Weights of a small mixture-of-experts language model, trained from scratch on English Wikipedia: width 512.
Below are experts of layer 5 (counted from 0) of a mixture-of-experts language model. Rows are named up (a neuron's input weights, with its number) and show model dimensions 192-255. Each number is 128 + 24 x the weight over its row's rms, rounded and kept within 0 to 255.
Before each expert's rows: a language model's description of what the expert responds to. This comes from a sample of Wikipedia text that the model never trained on.

# expert 47
It responds to: Quantifier and grouping words, plus the word after List of, such as several, many, among, other, List of Pennsylvania Rivers.
up0 [119 109 137 137 147 109 187  84 138 115 133 146 137 104 121 125 105 127 139 148 137 104 124 165 124 125 117 127 149 121 111  81 123 104 163 106 108 116  75 147 125 114 126 133 137 107 120 119 132 132 115 134 158 142 153 122 129 104  89 155 125 154  91 105]
up1 [129 113 124 141  89 132 169 148 153 148 105 146 108 165 141 101 140 145 149 116 108 153 106 100 178 143 145 124 117 140 134 149 125 125 141 116 112 150 127 143 133 118 128 149 143 141 160 135 112 107 165 146  68 124  92 135 136 124 120 117  94 133 134 137]
up2 [119 116 126 115 146 116 107 164 109 114  79 123 147 121 115 112 191 107 128  84 109 165 128 121 131 135  90  97 179 103 141 141 129 167 110 129 141 130 128 113 173 114 111 113 167 111 130 121 146  99 186 135 104 157 144  90 135 135 162 137  93 107 123 137]
up3 [121 118 140 139 125 106 145 131 122  80  76 135 129 153 129  72 138 110 148 140 122 113 133 129  79 130 146 133 119 120 158 107 149 141 119 127 106 136 123 121 107 149  99 132 126 146 106 112 115 175 159 101 105  83 129 123 138 101 123 150 140 163 118  97]
up4 [163 130 139 130 144 123 176 145 109 173 124 133 135 111 134  77 114 105 112 128 147 136 131 168 108 137 122 175 122 129 136 155 151 143 165 146 117 157  73 157  78  94 131 134 155  97  95 124 154 108  68 114 117 112 118 179 104 110 105 117 147 113 147 156]

# expert 40
It responds to: First names and name fragments of athletes and artists, often after pipes, along with three-letter country codes such as USA, BRA, JPN.
up0 [132 150 117 129 133 131 114 157 155 129  91 135 142 119 116 131 132 107 116 159 184 199 131 103 128 141 148 130 111 148 106 107 142 122 151 111 124 116 100 111  80 121 168 119 155 140  91  99 125 149 119 118  90 148 180 106 128 114  57 130 115 116 144 147]
up1 [136 116  95 161 103 144  82 114 163 128 135 188 121 128 123  98 143  92 151 120 134 103 155  86 166 139 163 111  67 127 153 159 103 129 161 155 133 150 149 139 140 164 150 114 127 144 126 138 125 108 118 135 117 163  84 105  95 150 117 125 131 107 160  73]
up2 [156 148 132 126 205 123 151 133 149 114  87 125 136 111 149 163 142 120 185 130 169 125 173 147 165 124 116 121 142 163 105 161 142 103 122 130 131 104 121 114 114 120 120 152 134 123 104 135 118 117 124 146  95  88 153  83 111 142 125 117 166  67 124 116]
up3 [143 113  95 126 116  90 126 119 122 124 113 106  75 139 142  67 138 115 151 151 133 136 131 110 152 137  92 138 152 144 124 128  89 120  81  77 139 132 139  93 156 177 136 155 116 119 146 128 122 159 138 146 130 129 129 129 152  95 116 142 143 134 140 120]
up4 [166 156 106 116 108 111 181 147 127 188 153 147 128 130 101 109 133 130 157 116 125 159 114 128 113 121 122 138 114 127 154 119 153 109  82 139 115 109 119 109 136  97 132 102 124 116 107 164 131 127 164 142 158 101  97 126 140 119 127 136 151 117 167 122]

# expert 43
It responds to: Surname endings in sports results, medal lists and credit lists, often followed by a country code or slash, e.g. Vaytsekhovsk(aya), -ović, -sson.
up0 [144 121 133 102  94 120 138 123 156 174 149 124 115 144  87  83 130 106 151 181 141 152 102 121 124 126 159  87 138 129 127 178 140 140 136 132 128 117 129 130 129 119 155 121  95 124  84 157 136  97 134  94 175 131 191 148 165 165  95 109 160 139  98 162]
up1 [114 120 143 122 128 128 114 105 112 145 119 137 150 163 108  93 159 104 132 112 114  73 140 116 118 160 120 118 103 160 111 125 152 111 181 128 144 133 153 157 130  87 126 119 131 133 166 122 116 140 138 148 141 132 127 101  62 114 153 140 120  78  79 139]
up2 [146 114 104 155 122 149 104  65 116 129 122 109 138 101 146 143 142 141 160 128 142  87 166 130 113 166 118 103 161 110 144 120 129 133 109 129 186 119 134 144 163 129  94 150 126  70 149 121 133 108 181 120 109 153 113 114 109 170 125  56 134 160 111  89]
up3 [152 118  76 153 149 133 140 173 174 136 143 166  79 133 157 122 133 124 169 131 134 140 115 150 124 128 170 121  99 139 105 132 121 141 106 146 130 192 124 123 123 109 191 111  91 157 101 109 163 144 144 157 113 129 107 187  93  99 142 124 147  80 149  84]
up4 [141 153 148 106 118 114 123 113 122 169  98 109 128 166 116  97 183 130 178  97 121 131 117 102 176 161 128 120 127 102 159 116 100 139 136 122 129 124 139 105 121 137 126 125 148 135 142  87 170 160 117  61 110 137 137 146 156 114 128 161 155 122 158 151]

# expert 7
It responds to: Pieces of genus, family and species names in biology lists and articles, e.g. Disc(odorididae), Bra(ch)onyx, Genus, Species, Phylum.
up0 [107 150  98 103 133 163 115 141 110 186  93 158 150 129 118 141  92 114 173 164 137 132 114  73 124 121  73 105 119 142 136 146 139  95  92 162 110 164 133 141 118  61  99 158 137 125 152 160 102 151 139 115 112 145 142 158 161 149 108 142 117 151  76  87]
up1 [ 90 155  56 161 129  91 139 127 114 152  74  85  97  98 111 141 130 121  97 129 125 139 189 156 181 154 124 140 135 115 139 172 114 139 107 145 140 111 127 132 122 115 145 153 150 169 130  90 109 162 159 150  95 107 142 129 133 105 132 100 123 162 114 117]
up2 [147 123 114 150 128 146  92  87 115 138 139 124 103 133 137 107 110 126 142 134 126 130  93 126 134 130 137 133 134 128 135  57 175 110  98 142 122 101 108 116 142 110 124 136 114 106 119 118 157 128 149  81 108 125 129 158 138 152 133 137 137 125 202 132]
up3 [129 137 142 127 119 129  90 118 105 177 138 100 139 141 139 137 122 155 105 114 132 165  91  85 108 118 110 124 131 108 122 123 141 109 116 113 161 151 147 138 125 142 118 130 122 121 121 126 110 105  81 148 171  94 166  85 114 109  91 162 124 102 157 106]
up4 [145 141 129 146 106 106  98 108 160 131 126 124 159 160 133  81 162 172 134 157 117 120 111 107 105 106 139 150  99 154  74 119 115 140  77 140 110 118 107 167 158 170 132 123  93 132 101 101 131 140 147 128 157 133 120 132 127 128 169 107 120 150 142 152]

# expert 56
It responds to: Forms of be such as was, is, became, been, opening parentheses for dates or glosses, and colons or commas in journal citations.
up0 [128 133 104 123 138  99  89 108 110 108 110 137 155 106 152 143 126 122 100 177 146  88 158 135 144 125  92  90 120 102 107 136 125 120  90 125 179 170 134 145 148 156 114 124 149 150 153 110 101 124 139 124 146 172  71 144 115 135 130 118 147 130 149 117]
up1 [128 133 103 110 165 101  92 157 140 138  84  99 115 159 103 129  97 167 115 115  84 106 112 101 140  81 193 126 149 161 149 124 130 153 115 129 134 139 118 143 171 125 117 117 163 152 165 106 110 114 113 140 118 106  66  94 131 139 111 101 102 143 142 119]
up2 [128 119 128 149 129 103 106  91 105 126 130 164 108 115 131  90 119 107 122 122 180 141 136 164 132 156 136 126 135 129 125 134 158 169 163 143 135 149  87 136 123  88 178 139 133 106  95 137 125 155 118 140 129 126 181 119 181 130  62  98  91 127 134 119]
up3 [ 78 117  82 130 107 122 127 136 120 139 141  72 180 150 142 142 100  75 124 139 133 132 142 131 175 138  89 117 150 135 105 136 140 104 131 147 118 183 123 157  94  83 167 113  98  92 124 109 172 107 112 126 136 100 113 111 111 113 151 131 109 141 119 100]
up4 [138  96 110  96 135 146 112 125  65 150 127 138 147 182 161  83 175 124 129  96  87  93 146 147 135  98 147 142 122 138 155 172 131 134 129 151 134  84 143 114 121 106 160  61 133 126 128 106 138 150 125 139 137 124 105 110 161 122 105  77 107 154  93 144]

# expert 8
It responds to: Names, roles and outlets around quotes and attributions in reviews and credits, such as According, critic, Katie Walsh, country codes before athletes.
up0 [148 136 142 100  76 177 110 114  95  98 139 143 175 131 123 128 123 127 129 103 156 130 121  98 116 151 128 162 108 139 104 155  83 150 117 140  97 127 132  99 121 171 185 193 175 154 142 158 137 140 151  94 148  90 103 136 109 128 147 109 119 118 100 166]
up1 [ 99 136 146  97 103 123  88 146 128 122 110  74 100 117 146 155 118 123 124  92 137 123 150 153 117 120 101 168  94  78 145 102 102  98 114 145 109  89 133 122 152 136 118 115 150 131 109 141 175 149 120 151 172 147  91 121 128 103 100 134 134 146 132 113]
up2 [157 120 143 126 127 114 124 111 137 133 138 125 106 127 114  81 117 111 171  85 137  93 138 106 102 141 121 154 134 140 130 142 136 136  83 128 149 113 136 135 143 153 148 125  99 107  95 105 125 156 139  85 133 120 102 133 141 135 156 120  93 151  80 113]
up3 [126 160 138  89  91 138 139 107 120 129 135 117 107  88  98  91 149 100 117 142 113  55 130 142 120 107 136 110 146 140  98 168 159 122 158  96 154  64 140 159 163 164 108 165 134 134 133 138 146 135 137 138 111 106 112 172 144 153 166 124 161 123 111 114]
up4 [140 129 147 153 122 121 128 133 144 159 143 129 174  90 157 139 162 123 104 162 143  74 123 166 123 122 121 135 152 177  95 151 106 141 109 166 161 110 117 104 124  98 111 109 126 122 157 120 108 152 116 135 145 137 120 130 105  94 114 130 202 117 110 133]

# expert 0
It responds to: First word pieces of longer words, often political or Latin-derived, such as im(perialism), Pl(utocracy), dem, counter, trans.
up0 [ 92  99  86 120 153 128 111 168 132  99  95  91 143 137 151 119  99 122 145 128 150  94 147 106 165 164 113 142 112 171 128 128 101 174 149 134 131  74 144 104 147 128 118 136 139 100 129 165 117  99 162 142 153 144  83 149 130 145 129 107  82 144 174 149]
up1 [136 125  97 115 172 158 135 143  78  93 153 140 150 106 132 163 123 124 128 134 148 149 125 131  93 105 146  92 130 121 115 125 114  83 137 126  94 161 130 132 145 168 102 109 152 157 119  95  93 164 164 120 123 161 132 192 147 149 136 180 152 152 140 129]
up2 [121 141 140  98  94 122 112 116 116 125 110 112 148  75 117 119 182 118 116 131 171 112 142  91 115 143 123 129 113 111 140 108 133  85  99 141 103 117 108 138 139 135 115 117 120 127 128 139 148 130 127  93 110 158 134 115 135 135 146 119 103 152 122 153]
up3 [142 146  90 153 100 142 150  97 110  98 145 134 112 131 132  85 127 102 115 111 118 130 109 147 111 158 131 101 140 113 106 134 108 120 128 134 112 125 105 128 113 116 124  95 124 160  72 112 105 158 124 111 147 147 107  85 149 122 117  86 122 110 114  90]
up4 [135 116 108 149 135 126 143 151 101 118 149 113 148 130 107 161 133 116 150 108 140 160 138 163 164 104 143 124 138 161  99 149 155 150 123 132  98 123 122 116 156 129 125 129 107 128 132 123 152 155 106 144 110 105 140 120 134 163 120 137 119  90 100 127]

# expert 11
It responds to: Decimal points inside percentages and vote figures in election-result tables, such as 0.37%, 2.03%; also scattered prose word pieces.
up0 [ 90 105 156 125 153 144 162 126 170 156 122  71  95 107 144 154 160 108 140 140 103 152 124 181 174  95 127 162 142 119 105 142 139 120 127 116 171 103 181  71 132 125 131 134 142 111 144 158 111 130  83 118 122 111 148  89  84  98 114 111 121  98 159 142]
up1 [134 141 188  94 133 110  88 118 140 130 158 161  94 128 158 121 132  84 143 101 104 135 104 143 128 141 160 182 148 123 136 119 114 113 151 134 133 101  96 125 143 117 124 131 137 180 136 100 101 164  93 123 130 133 123 112 110 149 134  83  89 100 132 142]
up2 [139 164 153 167  84 136 100 120 105  99 124  94 154  98 108 125 180  99 160 139  89 126 121 140 124 149  94 159 163 123  97 109 132 106 147 174 172 140 153 114  94 114 135 117 130  74 126 133 109 134  89 136 138 139 128  82 137  99 106 171 155 118 164  94]
up3 [143 135 131 142 142 128  74 113 140 140  99 114 130 138 141 144 156 108 101 173 102 149  98 163 146 161 132 101 127 138 146 146 122 125  81 148 153 125 155 120 134 118 140 111 121 145 108 160 114 149 149 119 114 119 142 141 115 164 137  99 135 112 116  99]
up4 [ 97  91  99 148 117 119 124 139 156 126 131  91  94 112 139 103 143 136 154 204 136 126  98 153 148 147 120 160 174 137 116 167 135 153 126 147 139 133 116 102 109  96 101  99 114 116 147 128 139 129 146 121 129 120 161 157 130 142 127 172 133 107 125 119]

# expert 44
It responds to: First words or pieces of geographic names, especially multiword cities and regions, such as Los, San, New, Cape, Gal-veston, Blue Mountains.
up0 [144 150 142 142 143 136 117 144  84  98 191 129 121 127 145 122 136 159 138 105 130 147 135 160  97 141 112 138 113  73 119 113  90 135 129 160 126 171 126 166 119 137 160 153 102  74 132 161 156 124 109 110 126  61 144 108 187  97 159 125 158 169 126  96]
up1 [158 148 133 107 147 153 134 119 131 101 135 134 104 104 131 132 130 105 118 126 137 146  72 141 123 124  97 140 129 138 123 107 126 117 140 158 113 123 165  74 112 110  59 129 148 119 112 119 140 130 102 144 138 134 119  70 115 140  93 146 127 110 145 144]
up2 [118 138 116 157 175 128 110 116 155  79 137 142  71 124 120  94 141 152 135 155  86 108 137 157 134 144 129 143 143 150 125 111 127 115 129 136 114 110 146 101 156 160 140 167 143 187  87 127  99 152 137 160 135 162 106 122 120 125 131 123  88 130 127  97]
up3 [111 118 149 130 149 137 168 118 117 140 145 115 103  93 128 135 130 136 134 149 156 120 117 153 137 155 137 110 153  99 131 126 142 130 133 136 117 125 144 130  97 136 128 113  24 155 123 147  93 127 137 149 117 177 173 119 113  69  95  93 139 136 126 159]
up4 [159 155 119 108 140 116 202 138 133 111 125 121 138 147 120 123 116 120 102 154 120 127 162 108 122 133 113 159 142  92 127 135 116 128 113  86 117 126 138 130 146 144 133 106 125 121 136 135 112 122 131 122  96 127 107 113 112 118  94  85 114  62 122 106]

# expert 49
It responds to: Pieces of transliterated Asian, Arabic, Greek or Hebrew words and place names, e.g. Aran(mul)a, Samā(d)hi, Bolshev(ik), ā, ō.
up0 [102 150  73 118 200 122 122 119 101 141 131  96 130 110 149 123 124 119 157 159 113 132 138 118 151 131  88  78 101 123 149 155 154 119 145  80 126 114  94 123  88 109 153 124 159 141 165 118 160 103 110 163 159 136 114  81 127 133 153 115 125 114 154 129]
up1 [113  85 142 136 166 144 135 126  99 143  95 165 115 136 130  79 137 123 147 152 133 143  97 118 149  98 165 148 115 127 143 150 113 138 102 110 108 123  72 154 118 127 122 134 143  82 156  90 160 148 103 118  91  94 162 142 149 113 126 114 125 109 133 171]
up2 [155 130 131 133 129 126  73 145 102 100 146 141 111  93 126 107 106 159 160 111 120 121 120 119 135 104 148 195 126 116  92 113 109  85 114 102 134 161 160 109 136 124 156  98 134 123  95 143 125 173 108 101 155 134 106 139 105 116 145 143 103 102 138  91]
up3 [ 96 157 127 120  97 131 128 188 129 147 162 138 143 124 138 127  93 107 111 156 127  90 116 102 109  94  95 161 143  94 156 131 127 147 149 118 151 147 185 176  86 140 131 140  72 118 123 154 134 148 143 117 114 115 115 100 119 148  85 146 122 114 173 135]
up4 [166  97 158 145 178 119 142 127 151 156 127 152 166 116  98 130  83 151 203 173 126 161 115 107 103 153 129 105 135 135 116 134 155 135  94 154  65 151 122 124  69  87 136 149 134 141 108 168 108 159 127 125 122 120 160 102 134 155 145  95 137 155 134 126]

# expert 18
It responds to: Numeric cells in sports and race result tables, like goals, laps or points after a pipe, plus position codes MF, DF, FW.
up0 [119 118 118 102 128 149 127 115 144 122  78 131 106 133 123  91 142 114 131 119 133 145 167 120 161 123  99 158 126 108 142 114 141 111 145 123 144 148 141 134 120 115 152 120 129 147 126 172 101 145 108 128 159 135 134 138 140 175 139 133 126 105 123 153]
up1 [132 126 100 120 106 156 176 155 130 116 132  95 136  87 130 152 117 110 113 155 134  79 152 159 110 145 127 147 141 122 126 156 136 160 101 155 124 114 163 126 104 111 156 102 126 109 102 107 118 176 108 171 135 124 120 144 115 110 138 105 122 169  95 151]
up2 [122  92 117 126  86 107 128 161 146 147 115 130 142 121 110 159 151 110 154 180 147 153  99 196 110 130 146 122 109 127  87 138 101 104 143 122 150 100 162 122 117 115 115 100 121 155  90 135 121 162 139 120 125 126 151 122 133 159 129  84 115 152 168 123]
up3 [116 100 140 123 106 100 105 151 153 128 124 119 133 100 111  81 146 132 104 112 132 148 144 126 162 123 138 132 149 187 134  95 122 109 141 138 105 106 111 172 122 125 114 106 138 126  92 112 138 150 120 133 116 151 135 160 135  94  97 117 145  94 115 133]
up4 [141 133 152 108 187 120 183 146 115 150 101 120 114  81 111 145 108 106 128 155 162 112 169 129 145 157 120 112 137 103 102 120 116  82 166 164 167 114 145 130 158 127 184 127 131 176 117 116 113 118 122 118 118 124  96 139 115 104 134 134 160  86 137  86]

# expert 62
It responds to: Numeric values and short codes inside statistics tables and coordinates, such as 0, 1, 3, goal counts, percentages, years, seconds figures.
up0 [100 114  96 165 118 112 114 108 125  97 130 140 159 125 101 130 119 141 133 145 114 147 139 174 150 140 102 118 165 120 112 109 133  99 136 193 176 124  96 167 125 110 142  69 100 127 137 120 100 172 113 145 152 106 149 131 106 167 123 119 153 175 122 104]
up1 [140 145 135 101 119 131 142  74 117 116  69  95 110  77 120 119 134 116 170 133 139 135 114 145 127 128 128 161 137 145 107 138 134 114 140 157 154 146 127 131  98 170 133 124 152 120 147 121 137 148 133 104 139 142 118 141 135 133 121  96 121 113 146 117]
up2 [132 113  99 136 135 131 135 112 135 149 137 169 140 124 108  88 156 144 112 115 115 144 130  99 122 108 130 130 136 108 112 153  98 122 112 120 157 146 136 161 147 152 124 104 151 145 106 116 105 166 138 127 133 137  93 146 131 145 133 135 152 139 143  64]
up3 [167 105 172 142 140  78 114 139 139 135  96  85 126 124 158 131 123  99 126  85 114  94 105 168 144 142 131 174 145 126 138 139 132 132 168 150 131 109 123 160 123  86 132 129 186 145  83 120 112 129 114 112 162 162 119 138 143 150 121 168 121 147 138 159]
up4 [136 116 181 136 121 119 138  98 107 136  81 118 127  94 114 135 148 121 141 159 116 130 166 160 149 122 107 134 130 103 110 129 129 130 134 146 110 112 156 155 124 185 144 134 133 127 112 136 140 145 118 123 137 126 104 108 141  97 124 154 175 111 199 105]

# expert 30
It responds to: Last word, punctuation or line break ending a list entry or table cell, such as Finland, closed., a year digit, Video.
up0 [165  91 150 133 127 117  93 154 108 134 124 128 148 135  93 106 138 126 173 105 197 141 135 148 104 113 145  95 138 124  99  57 144 130 136 148 144 124 123 162 125 123 151 130 143 100 120 146 119 144 116 119 140 145 143 128 119 107 113 133 125 106 113 162]
up1 [130 113 108 136  96 128 129 120 104 143 106  99 137 105 112  97 121  78 115  82 109 147 127 101 109 122 135 146  99 106 134 104 112 121 130 121 146 147 151 123  63 132 188 123 145 153  98  91 151 157 116 103 104 135 143 160  90  90 117 114 136  90 129 134]
up2 [ 76 127 135 162 123 149 143 130 106  96 138 115 127 127 105 116 129 161 156 135 147 175  97 138 154 159  97 119  82 128 195 112 105 135 129 139 117 121 115 158  90 196  86 126 117 175 120 107 149 143 126 121 100 131 120 130  89  92 157 180 145 129 123  83]
up3 [109 105 106 162 130 159  98  88  95 190  98 131 138  99 125 130  79 114 147 177 116 130 119 129  96 126 127 151 166 145 154 119 127 176 141 159 160 133 148 101 139  78 133 118 129 157 166 127  99 136 104 143 140 190 153 129 117  97  99 138 104 142 105 113]
up4 [116 122 134 105 178 111 121 126 134 139 116 113 158 107 151 114 130  88 102 101 112 129 133 126 118 122 105 133 115 116 159 114 125 117 146 168 165 161 145 119 116 131 120 146 137 180  94 129 103 170  95 155 116 143  98 117 152 171 102 156 138 120  85 103]

# expert 52
It responds to: Opening pieces of longer words and names, such as con, dep, sol, Val, Mag, often in credits lists and tables.
up0 [122 158 125  93 117 133 137 195 125 149 111 133 119  98 156 140 149 128 124  96 112 136 115  89 161 131 117 146 124 102 114  95 155  96  91 102 130 107 104  97 179 147 120 143 148 146 144 112 176  97 107 172 132 154 160 109 112 107 111 124 188 142 121  97]
up1 [106 130 174  81 123 169 142  85 151 116 128  88 117 113 143 183 151 128 100 113 133  87 144 109 161 117 155 159 125 109  93 140 150  98 134 134 159 143 107 111 151 122 126 139 150 121 107 117 102 138 160 148 122 125 121 100 172 136 114 122 143 134 129 160]
up2 [127 131 120  94 147 117 138 153 133 145 145 133 166 118 131 139 102 107 124 164 150 140 147 124 167 144 141  94 160 172 134 134 117 130  94 172  95 100  92 129 127 100  88 177 133 108 126 117 127 127 128 108 142 148 124  89 162 153 127 142 136 129 131 112]
up3 [109 138 136 128 155 145 148 156 149  94 129 131 127 100 105 140 146 121 130 111 158  96 155  96 136 125 160 109 154 152 159 105 162  59 112 151 144 122 139 114 105 144 113 125 160 122 159 140 121 175 147 131 106 113 101 172 122 163 143 115 124 137 160 134]
up4 [106 159 135 135 101 173  95 124 126 107 125  99 145 130 135 130  75 117 126 114  86 140 118  99  74 110 127  97 142  98 133 136 111 136 134 114  95 105 114 110 128 100 153 149 120  86 113 143 131 106 135 134 115 133 136 112 133 120  94 116 151 139 140 136]

# expert 37
It responds to: Word pieces and accented letters within non-English personal names, often after al- or de, e.g. al-Haf(ian), Bel(ekar), Vei(ć), Nec(idová).
up0 [152 164  93 149 121 119 120 124 160  98 123 154 119 124 127 139 104 149 144 132 162 126 147 140 109 136  94 131  99 148 115 105 151 125 126 139 111 117 114 110 133 114  99 119 181 137 113 119 154 118 152 104 107 126 164 117 104 135 154 120 149 138 137 144]
up1 [158 150 124 147 134 151 119 143 146 104 104 128 122  50 150 137 116 134 132 164 116  86 178 106 144  92  90 146 158 121 140 102 142 144  83 134 161 165  91 123 140  97 134 104 121 148 174 116 113 145 151 132 127  95 136 135 112 123 135 127 136  90 157 120]
up2 [124 110 100 110 131 138 136 144 134 160 104 145 148  87 108 141  62 148 147 109 159 142 117 142 121  92 116 142 121 158 131 132  97 104 112 167 118 140 112 188 142 109 127 116 178 138 126 134 166 143 146 102 128 107 129 128 136 145 152 133 129 136 128 144]
up3 [140 116 137 146 110 107 101  99 126 131 102 134 129 116 153  52 103 108 108 107 173  91 113 130 152 121 109  77 152 117 124 105 115 112 103 161 135 129  89 124 101  66 139 153 138 130 142 129 107 174 156 148 136 113  90 101  83 141 102 125 141 109 121  92]
up4 [ 86 120 103 106 101 123 124  79 104 129 105 165 112 105 137 143 108 119 140 146 126 148 134 112 112 143 150 120 131 150 104 142 142 107 143 124 103 146 120 137 133 103 104 106 168  86 122  81 100 103 112 119 162 157 100 100 115  80  91 126 131 156 108 126]

# expert 45
It responds to: Indefinite articles and evaluative adjectives opening noun phrases, e.g. a, An, significant, considerable, initial, strong pressure.
up0 [110 114 122 167 140 118 128 112 101 111 129 151 136  81 123 104 143 127 156 154 105 132 138 111 127  94  97  94 154 107 156 114 123  96 146 152 144  86 125 123 125 124 122 127 148 144 131 117  92 112 101  81 126  98  83  94 121 143 151 141 146 100 110 107]
up1 [147 147 106 103 110 157 138 104 145 145 118 129 166  97 138 123 127 125 139 136 106 130 111 136 111 103 139 129 134 140 137 115  91 158 112 166 149 128 111  99  77 148 125 115 132 135 145 113  86 121 135 124 146 132 157  94  97 116 154 131 119 115 136 154]
up2 [ 96  91 158 147 135 151 113 144 105 132 127 152 154 149 180 117 160 158 125 100 136  99 138 156 118 120 115 119 149 114 109 125 145 116 161 147 139 149 160 130 133 122 123 138  73 126 124 113 149 122 169 150 159 104 101 164 101 129 160 129 108 119 127 104]
up3 [134 131 161 122 138 146 107 144  95 132 111 181 134 103 127 161 150 116 114 114 132 150 106 104 117 139  84 106 135 128 103 126 114 134 117 124 111 127 104 151 129 119 120 160 140  82 143 135 154 163  34 133 136 117 134 147 113 131 119 133 100 115  87 163]
up4 [135 176  95 125 135 121 138 129 133 144 144 140 106 182 171  98 126 153 166 153 111  82 145 138 139 147 113 150 140 113 121 104 119 165 134 152 130 130 104 141  85 103 101  87  88 176 150 123 149 106 111 117 132 153 141  92 117 175 129  90 108 141 142 154]

# expert 6
It responds to: Separators, line breaks and values inside wiki stat tables, such as pipes, decimal points and score dashes in 6–1, 1.7 km, N/A.
up0 [163 145 156 142 149 160  95 100 117 145 154 180 160 136 128  85 163 171 158 126 158 130 125 165  90 144 117 119 167 120 124 153  75 141 101 144 133  83 135 143 134 113 115 127 156  82 114 138 141 134 178 104 100 121  92 118 111 140 119 107 106 114 110 105]
up1 [105 185 107 147 135 159 124 111 123 121 153  67 105  86 160  87 147 156 133 150 132 120 124 159 116 127 148 171  98 126 127 129 107 132 105 143 112 132 105 148 148 119 118 100 107 113 148 131 142 167 100 149 139 169 112 144 127 146 149 112 148 121 113 121]
up2 [162 121 127 130 138 117 132 175 142 102 136 175 126 119 109 147  96 132 161 107  91 101 157 155 176 139 138 111 149 138 139 174 115 101 148 158 125 135 144 111 143 120 111 114 127 125 119 132  99 135 145 132 111  98 152 130 114 136 167 135 154 108 115  80]
up3 [115 164 106 140 132 149 117 113 144 104 125 126 158 120 158  86 145 149 137 134 177  87  94 113 164 114 141 112 126 135  97 150 143 126 153 125 130 124 141 168 155 123 109 144 119 140 173 154 147 151 112 115 120 162 150  97  94  97 124 118 177 102 115 111]
up4 [153 135 112 176 102 111 145 113 114 120 122  99 159 119 133 127 142 115 147 131 113 128 112 155 168 145 105 184 102 144 126 101  80 108 128  77 114 133 147 124 158 145 145 130 142 111 139 120 110 172 105 133 133  95 103 132 125  96 125 160 122 146 128 167]